Below are experts of layer 7 (counted from 0) of a mixture-of-experts language model. Rows are named router (the router's row for the expert), gate (a neuron's input weights, with its number), up (a neuron's input weights, with its number), down (a neuron's output weights, with its number) and show model dimensions 0-255. Each number is 128 + 32 x the weight over its row's rms, rounded and kept within 0 to 255. Numbers have three digits each.
Before each expert's rows: a language model's description of what the expert responds to. This comes from a sample of Wikipedia text that the model never trained on.

# expert 18
It responds to: Numbers in tables. Digits and multi-digit numbers inside statistics tables, census percentages and sports results, plus the pipes between them, e.g. 70.44%, 342, 17–25.
router:125121112121089103096149146172102130117096143116136141143115168121180111127122119165130161110080109142164109086117149116072034138149156147067132169154143145161181134101109128173164156121103079146104132104181147118133175170118134122151099109108082088147174125149123148101141130255114178129144061131125123131096171127162136145116108141131089088126075100157081154103111107103089088156139136117142132107157064141145136117090082103181124163119104116091101116102135136138135121110149086155129087078135095096195108114139120155157127088151107136181073077144139080125150162136095213137183133102143109112188132151110111096108055107144055122161177136133095111152213153168065148165109124068099167117141164139075158112098153194177193164139091075084164143127108137117110091137169107
gate2:192101146142147150147170128127108126110084153087169099143132180114128171098120131145102136171051099158138128140217158121155187172153133140092158116093163152120128142137138125144167147136124165107147076067157133160163129166107105087202082111136152092202144155180081177129173112121152095134169147150129138175153098100184065064121148156094169109102107117134131120109094096139130115026131154115122105131144110142079112102136162153134164156180108114126124090137098137132121149134131122139139058143125083134151102170050103062114153148099111137135111117141156153144097100113124151101134110142097090159082198099042153099115077103174110171172088122173073114026174106134126129121210139118099062109127098098108154183085122133108078142101125133083137138123167147121132116149150121
up2:136092166184095136133146131068114127129150116162142157090139086141116125132117124064104105076151120103086134125079099078083111136140139112137152119137091122153119078098124113082106142097090119167122075144093111100158137131178130184080174125144127153103082166094117159144119086130150149138063189082122131082073141107087175185079158109129036183141123142170156149140119164111154141168063125173131221098069166156112137124163108074150105125113086106141087146104110067112150121096154141109090187098098148144124167094119180187160103109146102151157105070120148067199128096147146123120116137104160123085135069163154162121136093101131146153114130145068178150165114111171143153094158122098162174185130058139136101040148134132184112117177163173147108114130165115152111098118119099
down2:117115078135097136128089104124155100104140110158131168137070050101096110151159094136118164099147151147099158136087137139100121146104141085153097165150136137112128185128112133160117165088166149151171088141154155115219064095150153081131146168139118099151138132107091138113146119097164175129099104138124104103172168187168119151106084113055164093139088120159123127115089077143148133160081141085180133106214083094094118069123134200121138128089099104092176123164165146161103140106132123102131126059144137162145159122138124194172108111136163087066107169155112089100081215103111139036125108102134129138158126118125164106127091175104142126193190145113144144121102094114161109133107157062155131157089065100126120094120089126150163080121195097084185083165113087091128121101119174

# expert 38
It responds to: Table codes and numbers. Cell-opening tokens in sports and award tables: country codes (BRA, ITA), dashes, blank cells, rank numbers, and "Nominated" or "Notes".
router:156145053203043109137114146157117101153167136180113209144097102152103157178113131128158145055116147126156078144108144133152109105155086120052138124119081171146215146141128136162117159138055082134090129115157157050109153125150148126125103118166148121134110151121116118101124060174092129167152111141103059079109132175168179131090107180170109108093070119125114151118128104126041081119106125110145124133091053084166128150105103112168093144134092145112094115138192111162150101103174136118118116115127129109124146099163127154147138174125128111145142056144079079114138070139093174132139144098121131093145132139118123126092134121130055115119202123135127145095124185124098188129123118107182119079154154084096134100085102113103162105112093114153172127184090091187116062107122108
gate3:187113148200129154158104089163160170182118164123190176130116124105132088168125108127106111107115052089113128093107159123088181171182129113134091151102138177170168112099120167143110103147105126128093177133165223155121171161127118179098087173119133092091129117130068088141099118235131106133104185147089103077081123111158157116071141101158137139103115078148142073127138135135128109117122164064115137151103115112141143144083068118177160185122145161109103144131132137107121113108103133166118136144073101157122137115094161169102166144121140089159099114165201105137126104119103137089153120109115076068178045070077111094154143122117134115116115152074126096127107163159148135116125075082152141185146096090106138100106112151122111129063078106136145113126133100121112025104178099
up3:161085110158095151146126104148193126131134157186161183121146122102120093127086134167141149106125104156124166112133167080158184102150094108064142180066134158110138144159136147152163078123137175151112147159062154108045138154093152174122136134111085120086118105117095117139071067190117117158115118103106101097135111140184098156109094115156072056142167059130145140095114134116123168145135098103151089115082132159137098180109133181142126139112109083139085105093114211108167132113147120144094128170062132133102113093125182138073156124153146120146095127189147122150166163119092117143094112079120159061180051135115124046156163141134140093174043152089130083189168139128168108123143074200147120133116164088151124107114120150144136151088099147103094116132063153168144102132108108
down3:165125120134111164125142108142174135125117120068102197171118029105175124116112178113094111106097122144202132107134124072184143145159089151151144043081097141081087111123117143121113130119137128101137151157128124081144070132116065141122152121169151174158116081151126186080128173099083147080118173125102102167138166105179173165150124082129125137123095218114056123118155150114136186120084102092148171161181154141133152096131140124113122176139131189140136103092124127100088194117096095155103115145119123126113137173095103113148100137118138121129077075086165180191077135209104114145191174123104071125149149169120155203122158105158135170103145127163096095116076137151118127089140140087115091132138126103122143149123128109108108129179169134116203172139146186153177120161163154

# expert 34
It responds to: Verbs, prepositions, odd bytes. Mixed pieces after auxiliaries such as "was" or "to": prepositions and verbs ("on", "used", "met"), stems like Cal-, and Thai or symbol byte fragments.
router:182186123182086152118111116109098145133134160117143079152123073123185123228109192134133132098065136175140147104098138141067083169118157086081142146120102149141175184124043119143149182101104165160083139072088119156039107154126124125123092113119150143128100160140128132057085115145112136126126126141136117083127158106166116113111138121188126130104139120159148167161145125098035111156148154085183173102128125126186143169163106085135090142046085065124103112109137114100174100121145157104080116124141099112150144114111131170145147174155151147062184083143105118155146118112101176152144128124137184070143173144070158101129112071115101094155138157105121135109106139147085110146161172097178132141114134106150147117051097137151150155163108081143197162164090093138102122160133171
gate0:136152164153090171166083110165133106080118120160165121149123083150122126131055193114133097120111056141117113133073156133105066136149152087102184151106112177097166115150113142203144132122100116128114140085148141101082117082089114119132116165120165149161147164118099065107136134137155126042097097113140127099115182073149144110122147104094165118131150125165153124113128098119110154124139132184120068064176117129180067155166112127172118149135094137177178069141103138139166150125101085120149114134069154189122154132070164081169079152143127193017173115090120109179078149075092167099131156173159147151135135089102137045160087095109082190105116107107139112127138126122109133161162114073172125163091142080138168137116146121167127077134129120069087137136125119126107152125132186
up0:094116152097111185177064136109122137093167125108122149127076086085110148053119211131127111140120093124086125171101165183125130111131124113138119118144200188071218112106147131141066146072064107134045135101169150137121119127160152123099084159092139133124144125140142109103139150145185078163133062117135108147146144056173127099092206164075120147145140155110170155153162138137130109094115162159145066086116158118158103065106169103128073142150135115121151147125129106167148106136187134130128174144116148061139058087171124122082082101148135168106121128138138156125199134084149102116140122142132097097143142124131151130173097122141067151122097104130113120128164212130147138146151184165153134074126123133119218157075162083136126098128123118175143084097110137079152147094129173
down0:111159160088111151142156211130058102130080119117188069175112069101138143144127161112079082139122073168164147095086098177170078101154118117145139131154150075095120122107123171120192137068076203143188185115197134134094122109104149084108111106150112094119122182128122105159149137149166157145166145097041122142151183152143104040153116107068091162134160127157116077070089096101130140142129081128165136101129137119104161110139113117157114114137111141135199109147155127161073153099139126133173149130118149157193114155143166064137142087115119152122133093096201117073185138126123164185141105117134177155160089195161153149156089121100083126170164105132107095167090135133090098161094078146119147122163134098153118101137129112089110116167155115134122158092084131106100149098090107

# expert 17
It responds to: Verb stems before suffixes. Verb stems cut before an -ed or -ing ending, often after was, to or were, e.g. indic(ated), expl(ained), protec(t), depic(ting).
router:116155054108077128123137179155114093101143077150141155174092132151133085138102121103139108120133093124131095085095128080107092167133152137040200152109084168163183097136044119171119135074054096104160117122113122115122136144126170100166133115146130087122076167179107171081108120189105143141066111121102081124100159154102138123143112163189113111134076132126133138130145101109086112092154162130099094114152062138123111155141118078114152112123141038129161100132181176126130131185163113142096085085149136130177145094148123120134135145090169153103151041123111137147135138123071147125146150112186150182137175091068106117079108080108139113115180140115160138149141115114063169147149143091139150138195081116146146132115127144187169137109101091123189143154123057212106085124112161
gate0:049109086145107158058132121141184110140147117103155078189140077125090116159175107155135189094102111131166113119150137098111134093122096099138098128126108108120102131115131188189131176132139159180110097069147097136122127093104160113190180158139170101118100189108101092179116108138191130131151149122077134113127146129104096155144091140177155156162153101139187115123103141094118098130115127125143088130140116109129134144188135122139159146085143057158123149100139172217198122165164119146186111143151088179130137048188122197124093104128144089133117131162116150132128130084111058104172162123139131142168117100101138156125182157136174121169079149119165084129166158156114110069143174095112077149225131113150058150137134195144150112130091097139131219105143141156152096145121135
up0:141176139138101151065165157163110135133177140111205141179114137135125112211118145199125134088145166115152143164140122122147182112182183119113107131084128150169149186143133155144149112126088143166079064079116122103154151049060164125113201133116147063077104171035181114175105088136156140146148155101090183166121153130106114135089136143137148153122130135165113110180147137113128149101166134044164092050110132063088149116142170106127168151112125051152152167159129139153092142140074149128143084121122144175171136117124112122159091140162119133174135072138097144082148119198145144104096065139156110146105137106133136125099139163162125122115128081086119115158109142142133099093146160079101134110172152109158149167130073164119123075157076116128128097146072163170084145147102106
down0:170130104107159136070119080136139191150109160139153119171055140195120104125123171158085076134062077098100104130128104175107084116163154131195097140188183133205117169150167104140129098154112144169087153176098103148128172102105107144083122125199180135149130120184123106145116137129185141097124134046167122100114086092144115143143085115135128101116153121133098127109110113175171105147131125148127110066167136110180159127168148122109082082153113123124107105145130158144148170112145133158110141158116112091137101100091147159124097082054127104140087102128166154196132051159142112185124100103135135187147143066139140097097081172176133202198097116112128128113100141131124104113046141102164085138133136187173130145114099102129190085159185159123150109162126117084139080117114174

# expert 3
It responds to: Word-internal fragments, table pipes. Short word-start or mid-word pieces like exhib-i-tion, sh-ops, comm, dep, resid; also table pipes, heading equals signs, and month or day tokens in dates.
router:147082079147077140090118081127195139091081148164099151180104133105161157195125145158158108104138128113162153119181144109079072138144147101135139126160084153149183161137109155151143155145141113167082156105176138108111214142116137123168081099190076129168125150136111204107121127139131108139129184116101133065150148101136172116193068061107116124087135156168083108140137084167028141159103104115131124056160104108172070170159094103149100151120121072084145130072163133134152116137091095158153138116158127140123116117137123183088145094087167117125163063159075151174135155105127140151182111153148091097131176136092102156096116119166088121144149110146153150124157175164133100134116152046156145117139160105118136179081133175142145176150106093122157166120066129123060121169130145
gate0:144120081154108110113106123160119116089141130129086156105174122047107081135091091163144096104143116120174114150124103081143137131104113108128025133074091174163161107149120104102156118132142128161108094110206127094134145113120187097060095125126148136178196106163112152138097121223143086158081180149162150105158160133139164143175137114142136118048141188128113115097196119162122125126137161112082153133201127150162101130145113097161111099201077112091094168116160129175174121132138137148159132137132154127113159142128151143077155135108135140166161110184119138224156111096097135134166129102145091166112113104121185161105149177147141121116128079151149133162126088089115117082092167118151062173175156135186084218164165170065116162146103108114107122083127102093141138114135161
up0:057157063156115108138141160164182102120172148114154138163103112115067181088130098172175120133139074150138121116128087118129164105124132139099108115193136160199176086148119085052172159164155129134105072084178046090133144129149162151087183124171159122162111127091151170149111098195085167095136120110125147133149191104107092170152076119115131047163167168157112097109119107188164111134178174143117064091158168091106108137166122092107122114130121080125146105131110160086097097167112127110108146143180137157113135150105168118155103125152127159153140105166060103161071125105188098132155140084151158110148173144102164109085190145118104092143120079124138124111153103095118160132068134109095123116129117117094112145164163131115074212123153136128116093130125106048098126105092172
down0:181180159135111176142129151148117177164146104079161158064140081140109104143161141136147146141128078208090077129157074115139141102158108153130176182160095094090149159165107125129176141114137147153155091253200088072195097130110140136105143123142158142108139178135148069143143099139091117177118131093148151087213169117137159094201171036146194122145090097085137120151141167132135121124099102101120135111173143195165161140135102124121110129115184126142195124086123112176147167084168068178083069110122132198128074096138138127149129157102115148181146150162107108100141096115100066155099112145133134162117160116135142136130125116190173098171081092140158160126127165156124121150164127112098095182096114103130125122115149142129102162168144138112134149129129111144140132172129120

# expert 29
It responds to: Surname and place endings. Final pieces of personal surnames and place names, e.g. -ville, -shire, -ington, Duck(er), Pear(ce), and the possessive apostrophe after names.
router:127135100126058104123116142101144094156135164183173161143107178130158102154156162133155165123109117150112162111126160126096082186156077088099147103126100136139130137139077187188176167135095074149136111098138124112136156153111125071152060067128099129095082109140147201098168167212135128136066036145146130112134152156142140122173124166157135136092047081124078148113120062133090106150143160116115117160149098146145084178148141090135140136139083123091123143158121112114206089120157115145123075120150133152123089141117170172161163100092149122165137092175086109097158146157123149134159106150118160113149177089125103105112126109097076093153221118154139142119131108132112119097124117044127134151178146123100115144044120172138128149103053139187193146144105103185075111171129147
gate0:114128086117107143127105120136164109104154105161125138147123115101133141139078148087197118147114154099081127119121099130090111120146190169092120129100161115077177143086128178188133131176157151183120144139152102115076148108098067127146103181150132156081119180147114193114114168121155129201046107104109097117068145236100078139127187087114155112120136159145083108126129125127097087180129182132106176168171149174169168045090157114152109147097180109150093117160128071166133115083135165133064151168106118136076138133068099124104133086132101154117165119154136109099114171157148159175155126043161137148102163131146155148105113148132152134111131139117090095141109122120113126103065063169129091164129075128118098145054171142177114121140144082150121108179106146131079130096180178
up0:127125132128110204128156163107155078136125152106137074143169113177148102051074139119130094173110219078139156108122112177105075156104129157148149105161126099104135130055132117107140122143057146091109148095166163116127117128146126105119133148130115214097148136114100199068131179147157117137070134109073137155088099165123055146099125100150132134102197146142036105127099139151176088160098148049112196189112145105093095066097110125133134169157104135129129109218097159090138118132094148150122134107189111150184122144122099102142176123094120173143138138135101147087100119137128106121190125092104171135082164137134147098140119142095081167169121172107140090133142088126142148164048122111127145174114146154087090158094150135103096180147100111127182165140150129101127120186155126
down0:084099157081145166060039118119158096118158120129091132075138136121108107057139141071096173111150162118069132156101155184101089131139136069143103137204123077113133066168146094060174203126121125140115191158100121141103096158109139026083112102101153137132100131125116180089151121126096153128127085080157152180129087166116116094102146122159157182166079097161112097190145154150078147156072077085170167119121141186162111151102122123148093099136099141121136134149135122088135160108124085163137071098099102126069127148176123127144134130107110157163088159169192111096148125101114067109113124133146133088104102186100061167126118130171165140121142094108171163151136147137090096127152134150127092108128146169080153150126150185131125152105138134140176106117117073077107152187099125

# expert 31
It responds to: Scientific suffix fragments. Mid-word and final pieces of technical terms, especially taxonomy and drug names, like -in in clindamycin, -idae, Lep-id-optera, in Order/Family lists.
router:090096104147099099139149130151098141116126146168182130125091180135142128123100161152197154165117114156144118088142145142107098144168156153152166110159071143090125145123093168148140162090115099114093209089143117125136162127121124124122080069084125159143127157123069206104160155178128103190101096128141161130112172127188158068155179126167131165129077131172132126104111152137059072189131129112123142130149100137184145126158133121154113141118112105080180153156158097171175085147137117174106057072215069076171112094136103106127112171065164124096090081145112147145161166161127174107119140167073109174151150120084187133062086109135083114088152171205132158139087160146098153111164126072152171123186163145087162135138136157128145135136103105168099115155132084145102096138128168
gate1:122128120091167079110138138176140129133074130130142157153085119078138123162131145140126160106130116193104143157116087133106097134114152053149110098114108129104113112078147106110138123044134185102136113154127160109110208108129130154087148125113150104103109149140081171060191123138109168152114093154139113093153088137110162090070072095104093181121085127115162189097153150201154092086158093163112111155131130124127099061063092107138085139125101159129164134143112181102169117102096142112099117209140179153121144167135087121089136196097084148137147081200138118121121138214095146108132054132140139150130140114096065107075102094136088145096048168135130137128153112121018125161097113127124121144163140153089149142130159131154138087151153079124093147217152103096156125112135115
up1:068115134086122141154096128136141122113130100133075176197169150116169171103184142163134132174161172152125149115136160075080077107118147106134140078104140075092105154169081145150124123111145109144092086186160178108092132059063111168074171114094110156130093127195200146101076095105169141087138143165167112077131183136134121120167102118155165157122122118160151175090128136110119146111089098104156138125102123144083109105129112099082120126108115133166152097144151196144157117088116121160117102149155168167097182173117121070069163149098106192101138136163138117095170204109087121172160098150112075152144139126123140154101150090231123124083078093131109067061110149109069108158109085104159141130120128160092103153140125157142093069123087106173135129103120127092089175133106170
down1:076100110151129116106073168103123108135114087123175110146107112095106131183134202161114131135187162134096165177144124127146096152133151136122099130092087121149105114154118073068141153102116118083121159138170166152131158167120154182108121112143163096100124217101100137159117132097089161110159187141087172117136108091150094140128145086118098160105138097127108152127135127123096098101172130161117138156144148129154058101168129140161075127129096177107059114123185128212107162116181177073080066131185136154120149137145111137136149132154088130124171129121088112158135133132175053138162185048114130135103173121159136114106135168149149081164129097141099170070171126134100125187185083144092138102106113147130043081100146075222153109087109064108107132146176084097145117174138151

# expert 25
It responds to: Year prefixes. First three digits of four-digit years after in, commas, parentheses or month names, e.g. 200(8), 199(7), 185(1).
router:141112101144109144141112223119129124138115132156151182116063179119113100202129143121127138113118084097176042120065118102132114209192171093057164136175109117133205141164108165165186149075104127048059125104158140069132152118168140087107083120155153142102133134144082188096134146143085108163096106170151086112118084156134123080194109141112066113080097149112077152146149129138065149178101146156174186127138103129147149136104145157145153087124084131098138114114214135191167139161081108121160123065131131104152137111125165129106102118137201156134141074118125139119180120087086141139130142135119166135163138158119082139084122139149140118141164189151123124102140139123098136138089139082159154143152164145135172119126147165174173136141087090144164179144128138156140104151159135
gate3:056154128125104140129083123103154114182099159161149098112226162108128051100126132193084111149111121150112111119105132117082135133170188117128121137130069099160128131165104065144122136106093124141114112134139104172141168176161114149162097106165134167085146142113104173115162139134107144145121114113116118129090097120119159080144136139099134131127114153126083128103077182078138180138129097165174128093134108135122106121137156101072084094139075119126113130101123131177135133182154112134085066202119095072155078214066176157102151143097097158116137108119070121067105092103194129180104124113074167126122102118170219117118134155122106163176106140094144185149123101120095137124057139083116127132149102100068125118158181182195174077134083107122124088138221100105149110118122123
up3:111081149103114130155098111112115170135130197142101107097153205156134195094097129128109099112130101158176117121172079132133164116132138099144173086140143089141115071144162110116194193065100121132120136113071106111148203141144121048149110123139120119135125117112050127116168146102066089177144127123119101100094148166151065098145124149095144117105065201125129083083095144096170174177157134174180129063129116141122097101102100129142085121132143182140138126096129143130104130169132139165151126166149099120121076124103105187145100070139150198051122088056106125143121104157159121123147138163129142172118098136112209153127113096085136167208110184106127147155172143119130130197107119138113121107123167144084151107182095151189124099165149066088153172161120107148105128104157137
down3:090114133122161128126103056067124139155165092035155106168120116147053100090128215181130043072158143086151089084086154130082122139099134125164086062129142131136091081147105112183156134126090125157120135140074166096152167092161100164128140156151158147158098170113127130172105136119074170174118155125111117134159144107135101145119125086136128118187146162114151137069137130129086168100088128102167188167172148156144093143131158077155120072121111112124090118118110102102039068103154126196126102101127099153143109171133139053210175085163102121118142111121137122156192131128120149089156157143175172179103164120153113152127116135140152085123108152157183128133119097132084148120153165116171120160078125151145077127127195130114158097119076112091138114094153137144095124149068142

# expert 26
It responds to: Word-final suffixes. Closing suffix pieces of common words, usually just before punctuation, such as -es, -ation, -ity, -ings, e.g. plac-es, adh-es-ion.
router:147133097097041089083112165169119098124134127169140169162091132121091087158091088120141120097088176099123103127128126110098102190116114122076156159106062123182152165144078157158145173122109122142073150103103127100131166107149101120127140056143118140153130080221118202099218160218124164121096082142120126107079119144168148071192095132151132116151089161095074177135096125114122102135105134146105094116092054136154142140193143119159091148117117119121114137093137132150132122212117114167150111095115101127151122145148163155139119150106124127099149079122120135187156129146137129146082136129073163130122170175121096131061101075123084098135102097145126148095150099121084121095096137075190127164147202113109094178077132195119143101124065142136167150138088131145141061105116126
gate1:154145077135084128089079175106160117123150114154140139167158059155111109090135138131102134082141147131136136113102180094184164139138107094060113126091129122219090143155122134126148105147086124171121114129138138060127131127130116166152173179194137120135135091172128178070135188091077119137109126072078168097147145186132143062154099138040073108119156027101122104064058106146148102144113174153129109168129141121141110148131089163066112119109130155176100120114133158126140148133129046158164152153090151090068214124138134087120095176119143131133134086117114102107120161119126185161123099117133153133136142132079087113097151135199063128145156132143104157162149178083093132121095101143089086092140134135129188095154123151176153090112127137126124161088132123160124201126117083
up1:140113137129114086172130117192143232057147139098142133070097163164131105128124162114148095114191120123163116147182171153122119093090138122132092145109156148104164182130139103176093129136119103092093089131133150166115077175088201082119145122116147095083150124097129084169139088106088137123055169146080144159102106151135101139118125126133140112126137210111138116119123157074134124097124124121136102140017126145172127144080181075119133188080110060046127104162134159147152154156144120168147093115059142109136089103145136099086138099120143060178156117148123118133144098092159107116125142108087065186104119091109154074136177144167150140157076142080137135094125092108125119142158153138150188081155125131153152114169151093147167085173188078074088125167145142127140080113135104
down1:120122150126079168078066070132144153133122120122146157138170123110136138095092177122144169136124134160155153154115221169159113147184118176094180075082088090083113154183115102149146143155168151150134136082159097107139184109155134108051120089115127132135176203078108061157115106145090132166161164131099154105132168130151109090120132164116147100080148160157157160119148111147115123152131142139164110074112101144158121157085090132176198132092138145081133139151122149153136125104163193130157104145172181131117101131119152088084149082123129089128153120143120126167123114111099187073141129102120139100120108164137119170135146146156091118187154115176184054109098147180126131143134159103125130122181156196119178082141095156145113213048121126159066193124115223152155112133134096

# expert 24
It responds to: Mid-word fragments. Word-start pieces of longer words, such as stor, par, sur, cri, Pri, plus colons and periods inside times and numbers.
router:111120158104102143106162171115142150142148159114124189180079125104097164108094095115116137137096127110126109125118114149112081156152147153061164085133097087175158109093125139148175152103093105116114160109106141116205134145111132103114114172151164133096130170174090176024116089179160142180106093213110094155173147145128155093159108194151116101081113133128110111100160144165077077162098169102123140126153110126136111163120132088195089129122051094159104086121138121125143128129142139140106110052145080122160142097134163155122135162122162141106093041136131155147188126138065144190163156164080134091136133114074132127091085062117139116123145181166096126099137145142072146094126163068207106121080139129090187167098171164126150172138101108110212156148146076133131111127128126
gate0:140113109143187119170142159131140106178099146096121069139109031071111140123134125140114177121115163130117110114124130125093070119140166165126141139154070097084140185086093147073197144122103073180166143137122139095200147135113109129124072199131125080158099142108097223053149089143138136107052130096097071134159146139122138125104126103127127139136145150090109114138162124170108129162159091118147116154121107097079129134070141131162133125132109075170134147125115105142060148161121187108124108093104110106134134117145124154141120192130054103131127058051175125098130151142116118120156110145163156073182121123114100121142145098145097146108145193113120089156234168088109126129112102042198054123093113130065147144106137125098114138131129121119120102097179097120129088113155095
up0:134127134125173101137167192123112141156134154115096103147090103096092100062178126123141170097140182162196065131164104196162083148142121169113102101123160155050147185094052151143198108104143113154159149144139131143170101148109091122123122132098093120168119140149122186059178116117130129085172090135086124135144084137102178092173110183142137100110188103160175129146176099142132136116114089050109118104143143088141139126082114106155124127109123145120156163137165043127098138204138118134178161101116057121124099129101143153106144152108118052080120098143119066094154109173073105138099119168129130086171159116108135142129074107155152148133083140143163063154190148087112106098147133091150162156094092080078126163088137114114102094158059179100136145111145106111145104097138090
down0:153146206120131133081104162107116147148136149172099145159183142132111113135120130140145148092149165133160172075102158102156148121141177126172164175155155193204174128081183161125086152143096134171092099161147149086188180136123131123139171124201114134109103107073108145141099182184052084099164117152141166125081151110169122121104130152168063130145180115100082086078172190130156170117145182148171136182125140107155123150091090181158089119132131130149109146079115136155105167127128116147126158117087206197126126197106120086121089120119076151118108133122182139097165129150158183132150136148143122062095136146165065154113132095118146169165147126074111166160107138067133143068108146153110101183106119104139139188125138120164150140125123178166097084123093118058092128113131121

# expert 32
It responds to: Odd syllables, table markup. Inner syllables of foreign names and words, such as Milw-au-kee, Hangzh-ou, plus table divider rows and numbers in vote tables.
router:116136121116074184141127160105134118144147142140120180150073152126138144174099144172132085105101102121138105104110164120133149134112148143092141136178114126137170166128125158172138159106094158127080155112173091039120141129145156070139089125157072087112107135163135179126154121186154161121137145150097090085075125147141176086206094099135181149114107065148113184112139159187094135113106132113136129115146107137166131126103093087134126133129108061130146114187127133137157117170163095081075121058121134182142208104117173108135158158126108102078169085150122079174185163166103132132186152130102133044112155126131139145173114125119045077158098098153141096086107139177144157124123143116172169093143137120063129094113144171115190190109103138103197162131094089140144072142160213
gate1:079125115140144161119130132070128141189140153143144132152131117135092128117126146089082109110109120134137165077159090121150137087129202125123180121107141157136130051152084166128156117131115173173074120108167167107103188130103140098078150197153099160143155071094060177124145116163160152138163140089137103093057128186200125114134109117078192194094101135145145168078126135154115148112059074111176118144168094108097108181131132170129112152117092087160158085146169126122048131107114124059038127100124169193116159091149160108127109133140182106117100093104110128148116148106102130177075105111076085092067107141138147128130069123130144098050110130107106089121157183119113172138067168104104124138163135148106213112111141143107127153128120147117124097160131103152156083125156138
up1:117111101142127169109149129133101122140104096124141092178171151156125163158174097135200193158185155067087064177123130154055146110049109125188074109095111156156065107160162098136137184122100093073160169084141077141160104113134118151127128130100155115086077107104175069119138123122168140116121114169121136132149138147102129144084091187147117093189126140147137099113193106118072134117177133133079099128110099090183119121097140095082135084144198110137157151198154130125146119123117092147164128148100127138192184112115060131140143123124096109072140170129171089117105129108124142094123085107149149113186105065163154143104139128138105073191147101179137134131101126145143093124138114076144115119052093109134129120134115061142083137145090155095145153145084143048182132104090072
down1:097082135097157061118109156103148155151070155138125174117143128146115063151084118144143202122144112105156094105165141106158164097064095144202136103130175119092199154134094088124170147145109177104101046143163137167111136034176145095114116117076156132129128134104112100095151118134120140104136132181100096130100126110107088107140170161172125101128148109183115092132169136054123077139060160143146107151155173126140181078174101164116137097155101176122137131159103082132186067098109099128140132124070105106133129079144152137158139127136097163120129177112118095170182105148117178142187125148164106067163119189206081109134197119070112156136182146137184137146141150143162143111130154129136118081078143079162124092114122144097144129137158127170144110177097157071107091132079137

# expert 10
It responds to: Foreign name fragments. Middle pieces of uncommon proper names, often Indian, Slavic or Turkish, split into syllables, e.g. Dever-ak-onda, Rad-z-ikowski, Mc-Lar-en.
router:129099110126105132174142157188152124131116179185155197149116121079143140168100156120152166149124108149136124128099129120101099162142142123042107145158104125168165201147097127162132146081132130172149172123129124104119148117121148122157073128162140114091096141151133173115147130185100109145090067156134106066110115150156156107174066152131119118113067095141127160124121096143093131144109153124148114130129051105166131174190152096153064147128120094129126081154232084129191108106108128137122121086174108135110114121156171128174115153079165144151120097192070109121154184136135166132167102135133147084189189092071136152087089125082055082121159136177130124124122146159061112101089181124198154157125155145072166128099117136114179138142133117164176206153140081160102063141126149
gate1:125129130137078168137104122105140161134095131123196138097146138151082134127180113155163145112162150129105162123079103151092142138072105108087086179122173182091183142123130123145103076117171169107196170096137091141109123113126121088158112175129125136025098157209163183157142088139101112148112084187121127165157118130114151077163076129134120126175142089114099086134136098164115082116114095086115091093183101107157096126182214138163126072167136119177169130144138127110134204121099142079132126147188118166034093078110088143178123084096139157147149135088143092097103147164147131158121102163154139179129088128131149089133058123096159179100083125116126109146161108112148097116134127105100055085123120137110173153155101144133151158181146155171168164131142133079154186160133166
up1:137140138125182147177147105090164140119159112116075174139086113142149142210097088139106100134060142101135128196215126147144156041181121142117132043109111168119096104157172160135112188145108083185090075144133123117133097135159117180087132078142156083191155107089132088105095190177122135106184166100133096072126174102162129187152170111145125120068130126120138125110132136106149128109168100156103137155079160187113172135061076121124138139078092067092103173116147110177080096102154103107090120141120119126125132168108138151101121140139088148126135103155081158162155141098130127103181143112097124114110144096120118163109147104172060127133177160169151147098126210138099103124135147146096141140147124083167110100123110200162127163070108102085122116109100145160129069084140160
down1:133143080186137096176109144117134117103104122084112146174099135124143108117087144165115100113114085091144075138118161115167126150140151183131174112110135151094058137127088129109167136111134086137117112137161086143141140157171194184123182088083154146095189106130060085174134188120123126134129177116159116066133107144158114134103141125161131089120137187100119113168104151107139142147145126113149150178058113149081112191144129098119093227098149069111085136122177165125139138128153094143130089119141180059160115141144126088106138143125119078141182152069063149095078087138133150075125091147083115112141157091077125106099117196149176042102162181138165162074130137114147133126122118091073098104131118073129141089107116129112175170173040179103137153174085101119141095133114150

# expert 11
It responds to: Proper-name first syllables. Opening capitalized syllable of personal or place names, often foreign, in lists and sports tables, such as Kar(ačić), Ger(truida), Car(a), Mad(rid).
router:149194107130135112168112129196187071168087110178131135162079100176113157158136143141119120175131128129085094175158139130077122161142135102099136136153133130143170183171115120117179157115112118147123127091213161079095118141121152106099082118134138105134110130117079210079116107203077128159101144133135088064142144153119192103162090180181171128086115117141148116148124126113017119185140125101110088115139086164162130156132146106137093102126062106102089087165177125136146051111127139083094113091090100148152127145127154156193161095135148115156132081159160117074119124116089182100135090132122125131160138119120156160063134125111075109139192136125126121114166184155152131123150118044113191127142172100117161126115106132170139179163132134128190138106145081146109060084128140
gate1:119138091187134153097143142176128119094089098105082125100120084126103128067097152184172152110145087113088141154145140164131103113086125153212114117155128135185084075146104098103129178159072053157142140049174173141148119182164112126128106136112077077153120095178138153110127130157170121179124124105182148056137141158102134145130074147159120118168148109173118121150132178032069145106196120057130139107133144118186133162160129097107139110116132145102160132147143129088132109157166174152136119120139094111189150115111116154149122173132123130188140171081139158130178169098153116115086138158164068116156125175106107145140171137195089116167161107124155102137162096136131067076131111082121134100138089150115168121143135114168115161208100135154083144070084096100147055087133146
up1:129144156082099112150091062116134112160156185140119130113075133082152077171162119138120102111119183119121062118173145112116145139107123094063159109138116142105137096120153147139121038103155162100082078187086064110141171117167184121097159077117171175106147172080129110112119144107088126133119134157117096155143149070150099119106227060083132170140112093077093142142105124141159119159093081213114111142076106158050145157154119136133137130127148117150107123104133120150136133126145110094124110162094126146100079085146123109067133115143110090146172125153070113076108121109148129160207112117078113161127121079118129140101097141059153120180077159132125129107108196096132178198136121121115102153129174128172117164150157140146136127075177162104164134185150182127110103202081150
down1:146116176127092205169147149173074062119098129116123124147145141132108122189108100120121155119138132147107095100090104148078116116152157192116160112112086116134112143138104099128117143134181108164176136148143136129104100087117098097148080106137122142108068131159085118120116203150141189093138127117129093145133138187112046108125112146118138183068162133087100144119125053134203064123116128115133142150139115134123166186097114127100160147192102163025129109104110152147090125146110093134137138130176092185163178156105124171090167137099164171074206213117148130116087153129162126116097224117153143126073166116100067114175118125117194152124139156089146122142148089140176108173100145164107112076118129162160167135098069155182123168167140129139121150128170079111081128132126124